config.toml
n_layer = 9
d_model = 320
n_experts = 96
experts_per_token = 2
d_expert = 96
d_shared_expert = 128
activation = "swiglu"
moe_layers = [1, 2, 3, 4, 5, 6, 7, 8]
router_score = "sigmoid"
normalize_top_k = true
routed_scale = 1.0
balance_loss = 0.00117
balance_bias = true
router_noise = 0.3
init_std_router = 0.0397
lr_router = 0.000748
vocab_size = 32768
norm = "rmsnorm"
norm_eps = 1e-06
tie_embeddings = "early"
optimizer = "adam_variant"
lr = 0.000872
beta1 = 0.9
beta2 = 0.99
grad_clip = 1.0
batch_tokens = [65536, 131072]
seq_len = 1024
train_tokens = 622300000
steps = 6610
dataset = "wikipedia_en"
Below are experts of layer 3 (counted from 0) of a mixture-of-experts language model. Rows are named gate (a neuron's input weights, with its number), up (a neuron's input weights, with its number) and show model dimensions 160-319. Each number is 500 + 40 x the weight over its row's rms, rounded and kept within 0 to 999. Numbers have three digits each.
Before each expert's rows: a language model's description of what the expert responds to. This comes from a sample of Wikipedia text that the model never trained on.

# expert 42
Description: First digit of a number, mostly 1 or 2, starting years, times and counts after a space or parenthesis, e.g. ('1'985), '1':49.
gate0:486530491594452568415468563452604473440480482450472566524495503527460515494494465470456564493533477529514469510553494479509482498469506516430465460485507511506519484518433502506532510482487608508512540489620517504481591583483539570515378521553426500500494428551464551483484523484465513512467488517519504555438409454499525479423544548555502489528515472515525559511503520529458492474483510496471530499537513474487424444484502548493472483422548572495491571598534454531445503471448578
up0:495559557476531520421535431410532411586519566438535480493527519464564500522516527567503517547480458413565434482426462513473507545540457449485507482478550495572481500466490543544498536581508487490489527489455548506543461417492460502475512450499497476468562480495502545428499540615480504463527557478526507520554520478503516525501443466468520511484466466531506496455492506473547502432490514471477478509519463482430478506532505452556489518471497457530469474501466547499556501461526509
gate1:446594487559478528563432477537420488483526517588516525486459514555478542505480478531482524454498454493510507478514521449403552562529461577584535461504514560402486452518518486533468489476506507477495512536541507534493497539524531494488473491557559496537453527457488561541484506527516548520467505486536499538515528461525510499533506526477501472503451517515474486520532518540525450529482479446487478510529487526512571495466474518518591514565558485472498522545491542469439597503566514
up1:526480502564499493546495475434543502542486503533459504454480458525492474561537458443471415580467528436463545518442495477582426499528581508505562461449500475501519498535552528527463478627390500521502483520472536479459487561490449520502481449516547502545461524496478456485489493433434436567459481589449449496461515569485500485460536502493514448468433553570554452445481498528500593448525515522570551494511487446451464514586517521466483532487424520470462513527516498548518483548462538
gate2:503479529465413461522483529538415440557459415438525523416453511515522472468584443500391500516559576514516570464525460456549568554447487508525506452489537529523483463515504484509508501534461508428559519516516500454466588512525518517449459500510525530507452490494462500521508504510490437464563482449572518430526498448538594513568551493485533531534525526564502552557546497442503441537437475521464513457450440517492561524455538461458480524554558544534516511499427510471568518483471453
up2:444479520485483446538500476480427437546497536495558523495419538507515449525533502495491522456585499510519490473485496537455512468479514582481471560472499479581540468510556464506532474595438481424538504547453518514497551441536473547474454500474525469467468469417495548489469489520490487529531547501579501428495512508543524521522510454468556495552529455505487548515556517460529474550484444513449465514484480575513531502474542501393471532506523458516419441525448516425516464533480474
gate3:411455475512497453496475496585477452459441516523442500503517581562546469530515493562493522493431565492510500492448499540417514493520466451500448491429480537442447451545544484470531462510488510569480514562488574512472468521499440506500559475477545409467471527511516494594505496506464521505540491511554486521494493571510510551481555476484524441560465438541540531508453522447481474549497470444450521536468406523523507490483411529564552478488478496480403528560523554519469550549510555
up3:469447554512447463449550505513495492460533572448437499521440489532487524431486543506393520522418524518504439509501556573478570497494453475501484521406543482460488467481585521518524442507511554505497506520526477536502456521515486471521499508545531512552523441508510511524472451438424471501508503518542478554580488474505531580566526513456539491506468504554547509469476528544568480494527469482418474477511392520482478496447454578501512482492472414549495517559517546532514437587445451
gate4:470467513480534570451479471444473506480540489484479438518458493510471546516469499532486502439511446509494530483552561515534529437527466541522423496521508544495549482513501505526506481504472550450474470534538450565507507534485508533441450496530505531516465546534429495488478479571488508511562466464500453499565526477504480493547503482467507506497470483528559518509526576516439489515562533519594501548409511451507513483419510504496480453510512479481396481460443538512508529511582488
up4:539508545538498460528338467513513492598518395497521431463517527483489508552548463556516447547544461511513532522468546557502446559437514522496449520498476451426487425584509486474538527498493480454447456537510427487491505494492507502447425513499563491558463494524488550523476574524544487501546490485460491498550485517536495469509528538395462547516494449588525545539482472477429548498484543477498482516459484443463541521465493543530547457508540535503478494476498560463473562513498477
gate5:445450492480486505507518633555491494549512456537550525424433550510528444497528512487457449501551497460490467486581498539508489559487470548507533456530455493444457491518540528478448422501443554496480463471487532519472400506410540548463535488500488500517516536462531538456451508513459466445504505492480515422492461515566507482495520564544520511527520540463473518449474506437491533533501463491506457545547478549525528439526545474427477500473504554508479536488504510517552584533583496
up5:475439511464559547584483495560528466609482517511512480543464470508565442560526534487499475518519546444490467497473411454483519521482513492600564510434481515553458503485504493508513510442482512531505491505535539491456514538456446515479460506476538443491512490431459449529507503496414511512539494461562512438510517486458555521494454487475545580521521521553443427482495474500450536536564501455536458462481506421540571505461532467471494499539466451525472520459506507461519481494557505
gate6:494484500532516464507479562453443514474471490517464475504445494557496473502451517536442497507544466623504521496494548456469504397464492433585437470457503589459534553458547468501510518513579471507477505543507606486492491477444530500499442500514482468468430499521522495546515446420524560544447464480578460524547504597449485515474465542484437485533460546515498468552532465526446442518546469483436556502440405523444499496554510467461520511532519531467520501456505528455495486544469544
up6:501443450532518555503545492481476482519607464386566550585501444534482501502601589542502483451508481505484521481452509487452504482518533479514464506500476494454448546501507558508516417449415571526531537481521511539521548498432507513523565512419494474508502531514447540471503557528479555436544510460484523512562450466508468546566495532485546492528500525473559545475467506519495563444486510509550548518473540510578540536474486430533469496487558518560463510519520500527439571500490525
gate7:416534470537580484513429459477435592462466494555483531399475541508492500520414492531465553452504509504521437525454508454473514446527543528579455482400445543504504528511544409522494514529462504521495539596427524549538495491458566517487579518567536501464490516543469505547519513540498517485493461489539508483516528484514555522508519539464494524504462479581558568485519518465476443396600523561493474482447523561511518536508517602494555426528535536512509520483525561506516521500522501
up7:425403555507505522453508478464574531426477471495463474521541428510483527492498557495475452508488541545480501526543444479557406537529494521519490503502510450509533555516504496469466555552542531473539451462441482455534521492533526510442530519464485438506462452504499547509521484500416404443526483468421472520582533490499431597486544555523457434540546542476480537527543479488573520481427510521546487489484496468479477467448532473472557528502562463504552486456541515501558461463526484
gate8:493497519481453483475466517467523513528429462490490546509524431502567504476437475491579464487567491495524504433554489546534502474478513537467442457507449521568492494527441485502437497546489485433519560518565538470364415475510529487523445496467449521511526440499527482474471505456497539489494489563446566486511526456483497480493453532461458531571564487540476583539565462553496496518502533481488527566564515487480531464422470449533469483452486461497398544501529546470449484438500514
up8:476483538501503527532501494463477504581387486538523462488560533506540505408486560576520532508465463561542461498582462513543545520583523507483498444451531547470511454516484518525460480510509500506493481501448574551420543435454525485508567443426443461495481489482491452480448459548487609469459457520581551488511492495504561474545491459465588420447495409547554540521476522501579464489523536534473445443473455572505501468504521503484561454551498439547472457562450515490520506537535500
gate9:529571506545479471508469492506586504471505539455563424484522501501522492516531504512551468480559472508468544496552476489484457560576485433484514514499491552480517492505490539490488533491533533495540502423575479558493487541461436482589519523514420575538465579430421427523535589510544514551498458487510520485469500565488462460417514457494478574430486540500420509544530462534473447524515502447523533483509479589554466501491442502488501547502521516493516467404478423434465510494509524
up9:535495547505563536470521436470462454545511432540528530520467503520434478501495538419506519489548518453540478473510522559599555517439581545508481438498538464527517495496545451433461505595474506476419484542493545482554494493486506471459557433451530430528421467523513551506437469495543468431506509456520544490567486471525527484499519462463455453528504465552586490431439494522517513438490514525498525484522539428464523468458460491497467468543463485553450499505555496529566448509510470
gate10:488496592503521518545529450476503494552575436502559550472506446499524525473540509468478534506504467448494501502514514541473461486507564434572481497424507477495542557477525478502437509524476511556461557524543504495445513462461424499446507503467421504514487465530476468472443543466446553529527500597492537506522550555478509402492561505567551481519477474526491543497499480498550435517457450490485475520547471438480460459506532539520445624525478494511531453543499464563506400576437530
up10:541464455601524516534481462499496489447443442488462526474452537576513502578532546563497573510556435483538503518492459489454496535465491561532474450492566533502447468509448556494520466508454542486454446562553530518491394505486491542515613410485567404490540494540476456488488480517593482516505485459526503482478494546527497484518530488466478511506495477513540573482495502496462580487449540538565562545536427479547543492514533454527473470520461474517442543439462496540545514485527498
gate11:434495475471565518527438480516486536502486419454493522551521522527508448465548491574465549486585544519543474488551528456419413513508525445560443543517442495538445478451422467503548442531399556512504456531447545473447492455546494400515524451479456455475481516550465541501545476517505505488485500531524540483507485541552490518458516547503486479497475532514533444476553560437488499530488483559513551512500433486516467492487547515440501558547466533492529560557491528514479447508456540
up11:541510490491498481500507480393487490549507521553525481484576478525553507484465539449478466442473536510490452421517431517494546490609620529468547506506580444539450530456610530485493499534467482467476511462495578543507497415473478454429555480549547498457580518497444529509507559541478507510472446521585483486494524491478550463439499532489500551525451493519532492516567529452536507477519463530541500545491548560484513524395507502509509523546549528505458478524512396494503528468492424
gate12:441472515474555477472417467489470518444512637524500477548498532485500497511514466487396466464480488472462429547465493547468481538432493495546410541448480495479542523578572506493512486441531475432392532486437471546515479473496504493439535388518432484550511488490410544475528536522449449518464473472520495535534556540502460508528544474540429493456513532564543522479480474481472564542427516476524472585470486457514498485455528472462498485480534535463490485437541523515543479522464595
up12:446405541537444491447461490498390508487513474470525475531554540486502490519436554482527471487478537446498590531482569448532554475591470481451548486521549488484484450454455522524521557507465525487531469524495502570520441418508452481552484549491443544465453569540505472480402469458552464562474535458530415495570540417406464523490511455506529479452521439496539489420504463422431471512425492513557480513482515552531524544452487463540510513491426516484543540514553473510546486483505523

# expert 10
Description: The space or first digit beginning a four-digit year after in, since or until, as in "in 1975", "until 1950".
gate0:563592511474485480555439584510497483510484504528448432551447395536459483480486519511443491445544518451460457557472478580518529437557525402529502527511496488556502564380485510499461517601418516540502447539500422495489468511462523469555536461533455533472475515511470485478497485523577501485474514508536475502478509558551485534499553512507457469565479478544442499448570528506612484508420561537483517529474531553501530542485520520488511488483497495470543487493441530481541538499470500
up0:423397541491497508446543534561511499436568482479562550519525493486506490510517514534540469511562559515512521509515558411465535493461444525518439479496461517494465425503513479514500432468533478454545524443495524506540540494572486465469520471510530442566507495510467505457485469544503567475476515525504485526506450477497477483502469458484489462571540525424518492546475497461495494458523521422508473491476507457477529478457437469491508540563525451507530545549545541468468497491545507
gate1:517568520473550500527436496502484541551491509489500536502470498528527525507480485534561564535488553546466448465479569455582473561441494508447485502528518445456499488504558561517447533438478460482538558503438502498448559537530489466421491469518528588467495499454498534479520491560530512502422435515457464407439527499487438530441507486516505445418511526517487557467449452482493520496504513536526539488525511481452497546489363523494437448532529455514493525468438521505511489511454496
up1:517547520517445525474425491435487489519549490551460477485494487456455483517438480481486506532438496473554478435505417472528520523468483613446486520453461483543537475491557582501476443419420521465436557498529522546428525472492493491473455483425535518470421582415452505491503536477470469491453530520521527463527473406482470477558509505481486450460505541610507492523525471462466522482458449537532496507504474440515519488514430509500510485467520517491577443442530500557479509541462506
gate2:484475450544510454497484444510449515449459511504468524551484522473487464517546500499460457504529456517491494548513430592545403487490542541553463547514508496480504432592493512506439488495488512458487538465502515455549517444465486464545487435477508531394449386499534552492529438565523457464447462547553485502455589519480538533469460530518503483480527454562523568478536513480593509429471493539473499561484435431522477529466507527460484524464464522491435535513547502503545437503468587
up2:561569517426458409568486554414534490481480578539553511510550465534515459482437520515488503555539529419452570508491532505532574570507533522480547511507565457482478515499477473488520529532507500476490443520580422499485538530523510538450529544533405554535559530501477432511520505469525563479561477531517477463504500537477441488494635455525495507434529471488444483477525525536522516533489532466538552491518489568494497472527485566537537532555478537494552447468604508491540489487412460
gate3:542447526474484477518560466568431454478436520435473506506553559492500511463443548512588503476485540511562495472517517529523497506522507512447483571533521480503499575512418488446452548547586456489550450484435521512533560503480444496502509507518531529504498557572503449508482474493525503484450500513467477478530492441508506519508525517427573455536513488473475481487474480537514538409553464591472555467490619537546476445441429507441498449548537492516543544470478451464518539533502530
up3:513493474450507477505474546562485511472468509491539477480493534522521490461497431448449458492510478569488557524453512482408413506507495465552586498517560530480536488496538459547533525480486531495506506511483557517496459546469542505543460556477530544514488390520524523538506383455455554521491496490407560552429533572448466558425433466529482531454462533444492470510503543552509469522554491475452607477517462528396475554541500504428473493554439572482498477469495453509498489428462509
gate4:461449507473463428492529525515552493535519462482460468543476545575546510483510544619516476453474494520466485489478535523494503454486534468517568517444489539533494550393484490496459492458430555541471520477447532452461495482489484526586523416441533478525528499548546508526545461508435528488504464445480561492439487508506532500538468524502545427519560518531569427541460540429540568573453499491482558493549517538509518475531500470464517468476478487515454497526462502526485490515552466
up4:519415476525475545485434512538436453516499443516488478525521435511508505460449495516534485521469469447503524524459527532500500474503437510416551512495477536475494517498450544531448447509396516464485493499465503495483498522484532495525478430494484470511462497480533463542470438513441462536516509544528550462488499556527483468540505551540578493469543552490534527480521539491632459464470519477455551466547505491500450495459523563547449492506481486470527537517407469512531494411472501
gate5:433468517574487473550439523485503529422480552593535461508527513431542509539473547513543489530481538370534495539431493484472554540540546458437451511544501545527495484469503491498468514612495473507498448502422559480538474491449535527492557497495565551489494548518531511504413563502508423432499526519517518526579474518490506479540540530400489499478471477519537518478477526486487454528457502476566589514485477560481484514433516563523487450482528468507485492487438529529502527477495433
up5:567520533479476509466494488517546458542544520490542552585492503500467493625518463476461465510602439479482458485472447554525503510568504515507487527460514488474532504489551482529555488458569501493532481477442435481581481539520498459445469614498433493476494480462504395511462521510595423441427501499453482572480505551495465500493510493455514598481448492510516458541520479577516496431531544534498539486532479559503501466458523468423544525554472594460546541421544497489565527492502509
gate6:527539442486496432552477582554519489410480500523460482492464540498589512515482391489467471484508518458505516517500525467539529533482409483557474512564519500449466514477474528466520470539561505552488444499447519548528482633571485498510474497560492535493480553570518461450454507417485555501520496629470497444536487491559456406510563505485557462428511541477564593486529497449434507413467512502549543450539426533477460511529477490524556511506507558489535473550398488565475521515528465
up6:474498577486561590430488418459498540502500551488486568575457523528456477489496554527553474595519538513488499532556485551426498463502511521559526483471433504548494494549564540477507530494472550471513588451475522436546488450528487494489474527481489517485469453494530568532536486572425465436511462458506455530492473521477520548472476485559433434506507485506555471427500478523475481586525489418538454522450486474462554452491458531526498528444477501543529531448611525394483554532445505
gate7:418504531542451565530455478493471550522456513509475557441447493469510466523475500515491561416447489525502521498517458472484534526453486443553490548444491556547471572535493544507530534445537525548512491476501501532489456503515527530528457489461474494485477509391496482515479441521430388485556477484509473494540547518504562504474486511508516470527524538574494494489433511540479490551543436498425475500485502476465501512512505468516427455456431527468487477464487528474534529468523471
up7:499516496512511547568467436475441513495446561528429489404477471507451493591551513452526498478497487521521472501477521478434492436404512462510491551442502489469460485585550517487526566502486515570511503509424518483547477454495503545502467558480475522447483499415564537542567487527510469437566517509529558526459462524463550517468440486489482473509481523474504523483475487576465567512517494473555456531535513426468518502492483453548430428558450502521452433449587542467547470525576477
gate8:537478453607534529534526488471467537466519593532516482453533505506532512507565507469512460486558514374501452480467506507534469467565503492580391484546486497503484475489537456522439541499476560390476576469472466492454535484485500528500527491533543494494531511535448542497476474455562390505484524520502504458482504494494481517500499521482523479495476519487489461429499468398469451420481490471504558539530520489519515509529495508505499467450549453566564514460458501531512524466594574
up8:473515522460536479515527509560518470528532429456529547457501492508496521481538475495449489501545486480487492455535449459509545493482525506543537510506532484590489431468437564491460523475511509541535504497440493489514587449526535534466513507459488525470539470560490444451552491531548564493454458527479453503438509523487464460498522468537522529487536456470511622610500490528565435548484461423503483494512457516495522533497527481519483533563463484482458522503548522440485475502346488
gate9:502448521443492454436581552536544395462508438515503452557498539497610515562578474465534465493514476535523482468523502540475497494407492518479513511502586482553495472536431460473479453444543486478538425518538537463525549566495518549451442495364515470567491537546555548488441521462429513516494552482498501557491509508505526539497552563473579472471476550537467462549486507493410454538547485521530479485557524484511458512514423547554514502538502476458459553544480510450501482549603526
up9:430531507504463504407545473460536550454590574533499493528549533490472499480527461439447391514424478471517427518465522509485446566513573501484489513469487507512515517484562538542483482547502508515488565481427503471501567440531486467472445506486519485439470489530461546489555452578435468475525535507486569532523536572433546556467453487520503510514505471568525485505464519457548524456444534529478491456482453503432463558538453572487501504447490479495467481487538510534513482527426502
gate10:563575590455510524469539535498561454507543457501474504551564517455539534519516504548506488510470491476486446501502482506426518513480569484543572571465495483495526569538462499502603483464526517546543506535527516460538479517534431486472492435493564516577526578511513516546455553463456482503449523545534563484449517595546525464477460515436523424427484511523489498493480551455530555540509488477524493483566505488450493502532484498535470484555460493528479488526413502476524497480554541
up10:515448512549564487527441488450506543548495559577564482485505503474508525488500449496511457517516511476491435490466584460476457548455467528418433467462544502481482500511562533509573493554478527452494519558441533511445484514501490469500520515580461493502492411482458513460497444422440481535509558466501507520498462553445435461500524577539495511467420537519560520374505511533460532523432527520544494449452542511535469491466549505488478515455483551485527479541567486496468506507499528
gate11:484517519426489452484646448506556516462547486498497569542506495517476534509482524500480468549531461556518466483540498462463511529496510432557552497448411433563542499460535542527524471634471461542532529472486443465433434453490512529492543510534551498531535497591464484528499490465509539472455508481507490492477495571534497494438352491494526486491482462470478459462474445562416465575587478513496497491466519488491478476503456440497483494514498519499544458516449475517483482542449491
up11:582517481597479491503496542574482440554505451514550495507540437516555459462527532495595434510544413389460580520527483531510495510511517452469496463485514527507486515549483493526478527443502505441552501473555573536537536428536454559499527511467499464463492491412551494510478539457500485522593467553482524493481519552446464465544616477515534521397501452486531557560584584546490521513433516503505506470547529490498530449476446500504455501445514548460446537598589487509493509467501484
gate12:473447386550374451495565490521468532485545533528498447519493509481477501504431517508576482510505532493465515463586444476533541422428385516507453475502483498472481523441507506526486507547514492498539511475515474473487514504490527472489562461517501460450474496500496471493517501533550454401531492473531461500521508464482508482535481504488466431569517536537496521504470532502468505494505536523569444488431499540512594443471503485420484516458517533463475477426567530518529496486514450
up12:413488440539464435531539447478473506492505517532493512515478498515440518547420548538510494511513511558493486493516499436551491451467459477497448475565513461527472462466556498507483520530475415543498541488469499492491484444484506502554618540625523454441452526502509480524447498540585456419533526490475470452536593425531435545478467420545488436557531499468493516517529488440423564470548555534559474452440525514546530536561474440499553479507483565456490473449532554528547518482486512

# expert 4
Description: Field names and headings that open infobox or census lines, such as Population, Area, Built, Genus, Website, often after line breaks or dashes.
gate0:499550513510471481526475470497419561472527506543515506487494437455523484424559509540470554513480493510523603521474458601533488532553536540498502451501522484450526397567542549522510547470477479458473513571552499515463530520458514498454497498475494508474536465415539468449518526522527552507471529516450535565435551494469462509527437594483476448537466415509463545493476406535531544502497432472423500520453518484551506601456517538475530594506522460536496548566484429587557499542534512
up0:546462516488476521477458565538509479511508566470453472460577485477533473397451506560586488499509530477514498525461452555471513539511538510544503546486511502562501561505533520439540506502542450556495428484568497470452494472467512546558573461487495500523587550510518543515487567524546548483512489486517506542549520490510510490491522482390541507433561438540510477464401472448487550485483508556528602511488548507475534503542436536460528451537508530399441461506469500504539539485555482
gate1:446501527483485451496476482523440479525509527457540505516522522506466516458447508489495491501461466496505510430431506523518533411546520541509480514545523505422459565600413534506539480445468537479457485456477505512532555583495481601452512548531497469496464470509480524503458443493557558544497505473474466519527522500514510511505387364468560478447458492463426525489465491427572495509506434487492510492538515538525454505539481486514478548489511431388525478465478485475475521456508446
up1:610517486427499476500460471502492544525486534494477539518526435536493581519499425452406469539426475484456507465510546467449541486468490491432442582543527523508464542480467524496490445549504523500548535518492535503579562503557438477529501523490427475525487514462560549464470452486566547530564540467548534505507546512453431496455526471420565541452518516457412500456438499387505487503534433442492485482550532519464461486464509447474485562511501427437605441448516535409491506472474490
gate2:524557473527465523492444568518578520518476452525508505500415577474450499515519487460507504484490471568505566526526448508400455584512489434479478507485519516545505495523515476493500486446478414510471448596556489505479472508519509506462541508553577479485494471432552406424475534442469500534520472543483469520517490409574441563491506529528482476473451485471497536461513562497450534500515509558476564528512506519441488430494553565496426473525490571373503523504530481462445579498550477
up2:491499494523555465515478560534453475535483515501493586438446535487456510484555517548541538535504486503481541470444484489492430466530434515572494439501445560506507487541515509568521505564439483567519510487505552445485483481454464443532444515535534536499481499507496549585544435424470452496448492481433533450398523520522544464541489547529559529535456527496493515511536502501516505481492515452479533452489472508498445454561543514547518504469474506530505400511500495484486485497540597
gate3:444490488501510487441458493496512584510534541484503498461530470498492573519415511517493464495564515541502547499500493470490569497539417390508534556537451479441530445480465431540476555539516583445525546541483479549481491531499547415497535477515545527567421453484513562487529461503513467511501491499461488574478480544556523490493449475549512489459535485520460500510531450549481612471560434479526488468538507576453565442465522586491483463505515584481481435486440566534555496568481489
up3:531560460548523518577512499502455468498477435479531633488503436516539494484555423494511535522537405500486433454529494504494603503555565534467491479480512524523449474479499506466565481467522532527470468468508497432518509500520529553459476471476569537440532480559545437465543551505516506525547516501525548533541507517505551490547519483530520487517402494454550511515445613419559372532453536498524577463454470467517524500564495464532502485439438513471488523554513487484494511489487503
gate4:569461423499491548471491470550497480487494480448435465464472496468470464444497562509489526518423494545533468458474457518492473500440502494517409496526440481535400511535544416497443553546513477563517420471454466565542496513467554541456532423419492483548471462517535489492407619480481457453552475500506548533549457575528537517466499512458486532494518571546469464486529488492452511485505510526534509520498510559542438503500496430478464515415538457513465522488518529513516471469493460
up4:449449551454507453548541521453517511538542508543472621505606459521426576504446442463485445486521443456457497503407444439536534485576508427460549462432558517536571508514541516499503516440495476464465518487452494521488510443524493495511480473488518482500482511427481451494557505566475525492476530479517487494481496433462511434496490517504468493550494437403521483537502548484481454453469471490501549477476507571513541469523451508589534504575535531523554525597520449532477512464546470
gate5:543434530445490521436431556527473510547557526471564446500500425425490530554444486475525496511406469484451441503501456479526474549531481475532460485492523474503501491510504583530509437513509434534522537501482433464531512483522511483515520481482457467486479510531436501516473540457514488538482409450472430502485516504528439455490551461524508592553443505460512518477476497529496516507501500614560522483474536429432440482502469583482503528473506471494495536470518461559494532482440542
up5:595445492554509444497517539452493551552499506473416447531482513499506510536511502510517514510494587517458464570521453491594527536554504467471528481552524548563484448469530436532507523452418503492550486550510534529532512537425540473412450518484513528551501528445531511517435482532452513471438487540466478473415552518484482460428471555524537506461539503510475498570517520441546481390518529522470491496477522513513490489470458461488494505513527526452542442550407579462423477491525520
gate6:464436507446472534547547538519474475446502542498451548508467530498517447438510520477541438468446494506492573460478504462451445467470444527540507487479475521454508508538476527548495603480542495547538590496404581467492432453529488500452486491500539528480506501540499541470533462542370425474506519439427495429509459516455560471520510496536563530478486514553551508511579521548464547526549428482506465616462525533515525462527576550502535524542520519511480493494446523521524505529493519
up6:462578535516479588498447455475566481548492449477520535401512553533478520542527446541444512500532474485554489530494482502544516453504503562503489544496460456531532503456519487502509461565566530556437461440495394492517522534498582566436466440505410547497460500471492506470527565519532546490551511482519474469497518472459479393520495524505508474448528514477515571484485496535490486478519565457464458456491523489508534564590499427515491457484503554530485515527547504508437506475564508
gate7:558510543459479501448476566462523533446494432442444528450486488560507422502483555475552497480436503475563473499541441501524449510453508446485478491548477492506525525401500505500507505547335492540502472534512419543477482539430456503513505470501413470488526529540525475447497502471480392530449532522574511468529522427511515515482544488510494513436466571536595540527496495475543493534472504510555493502516465544497440524487425460430518476468541544500507518500549547512484509526443476
up7:507488527452510548488480469479526488465488526499448525472537546489460482562544501514556445547512428520532529472577516537380455544467499527436517595519623527542471535526485550510501512549471486503512556545456490538446470480506502410455495563508504482409511537518487528410485467467520537509485508509464558597478520539474470512490496429513515513495479552485474432464543477512483495463520511537479536436563480541483500499480581506474494480530488459496594527538468476437475517575487510
gate8:453558589499486479456492525553580531457566506539569529463500515538499437605516449452510521537500420430496440520569415534396516610533519541501469495569560438488548512468514577494496528475478482521455528491487466509471539472566450479463501555528507500496547541555485476476478519480484517509483456506500470548492415454531453531477521553517495446524515573504484506556500467444539513525506491483542464489490508475556418497567547513461540484510472480485501471456542548458419491452491483
up8:515559534496471507536474474517494530497548508479530469458496501533430533445463526442553450498433445506478502484482520492560478499560517466461572536493499479551419527504475515466496460461510569552488480482542455558492488464461530519440510487521489519517524550542470475500460447476462526551465490527525547530467469509452434440496433506556511445474537540470513503468488539477556487438514444486496501487481472495487444468534492513519451475531472496521482434538502421482478455530534494
gate9:500511519524564504515533470530550463466536503466520499502490524490498446499539476458500530429485465585417587486513533514526483508495494498441518500477518482509489450531524470532515550488529561427424494453507539509461578573501467511463488551524539540492467521554485565519477471452454544452508470461471560517527504480493493383464556509495426435433586553504538460546538522521542523509500492458495534547469554572590428409583492477528535515532497506512461444509488487515438530465483470
up9:516494521462495471521465565480551527518526448464562475465528483478487532463417510488383516490485492503484531552448473475511523570532466517482491455515479473561481456473490550453509495429446436519492486508468477458470450484509530476560464461426494490458543519527550500553533523492487517589499574545487483402511513476580462478528519413596538470578512504376516544520483543488476527549494441529419614494479537459458484581556530531469524539506552540468504487510530452567473462505512407
gate10:469516513445469509503415548551466507529454526523530453475564428514573513530476551520505509449525549472482485490419494462443535480450467490499436466448478524426498513480443497447447519533456483520498514471559477474480474496432525432498526513515534516545482519403516511440531490511597504532452519527492510519518411486467475486484440519520494520504475493474371468506497513527428565460454525451548502518525491520504483465483528591517527482531498464478499468454534495478443540502525518
up10:483389519473505480523465444559552544454504403547489506558495504463458510496460542466478460509462482448503503591496524494533519493440519502524458456501514521509464480575564507525484463422464473531483500554553508492465550484429506539507520554510579476455529466533441512483514441468503525405529508491498497529570521538476468549464462541494540487512453499466534564508547511414466434486474533438486512539449453467524517602483540502470474521494519535498564446486525529497441457527524547
gate11:495437523405453546471528460500502414561542484559457468553507485486435542487520441520479572463507424555481547452498512462483506440511442481478531536519469417526487592543484497540481539522510554494416456443454552535489530423516604505443569477480530556511482453543461434464512478535486496576488460470456390490496450450441466458518483482408456521487490497498561517535541466542506551524514515524479503492480561508562537439506489424498490539524516493501484496526445387497536517498542396
up11:482553588471536468483502478488489569474416436486544529537496543501553490392475517495490557472550466561497539522421542508529489505494592528503512535442446498561461427490512447506539422488457428524542504563488515426547522504491457517486483479503507529520564491521548517568512507459524516433488544526502482468533521521534526519516528518517422507422457478427537521504496500567553492480528455502556413518515506502494516485516468576534535434472524431532461491483467534542493471504489521
gate12:437453485545446456455455448465525495508455487480489522493473505489472494513497494580420521421450506579567465463477486524466566494462528491440524488441506543525471482488564546526482524540529450484461547455542459446439485525509521477535519418453571517486533553490552529461524469450469551491514539562526443533556501492479471526463464503441454516552527533527462492495503540420459498468375495501508463574524535516460523513443407464473558485521517480447509512468445517508525449576552486
up12:463547488443499489465545557509455488512496547432544550436571493471476526478436452498471487424501471498557605491445496427425453517429487455482474457442448552503556469508510451488531508515445502527482518472543502488500516472549569513485462524506508503544496507505503508529562566487525518538507425521405506474528505568466508515506448499457463462579499493504512463479517464570514517459471547523467486435518502503486567556526481551500511543456491456489520550459538575525531453503420548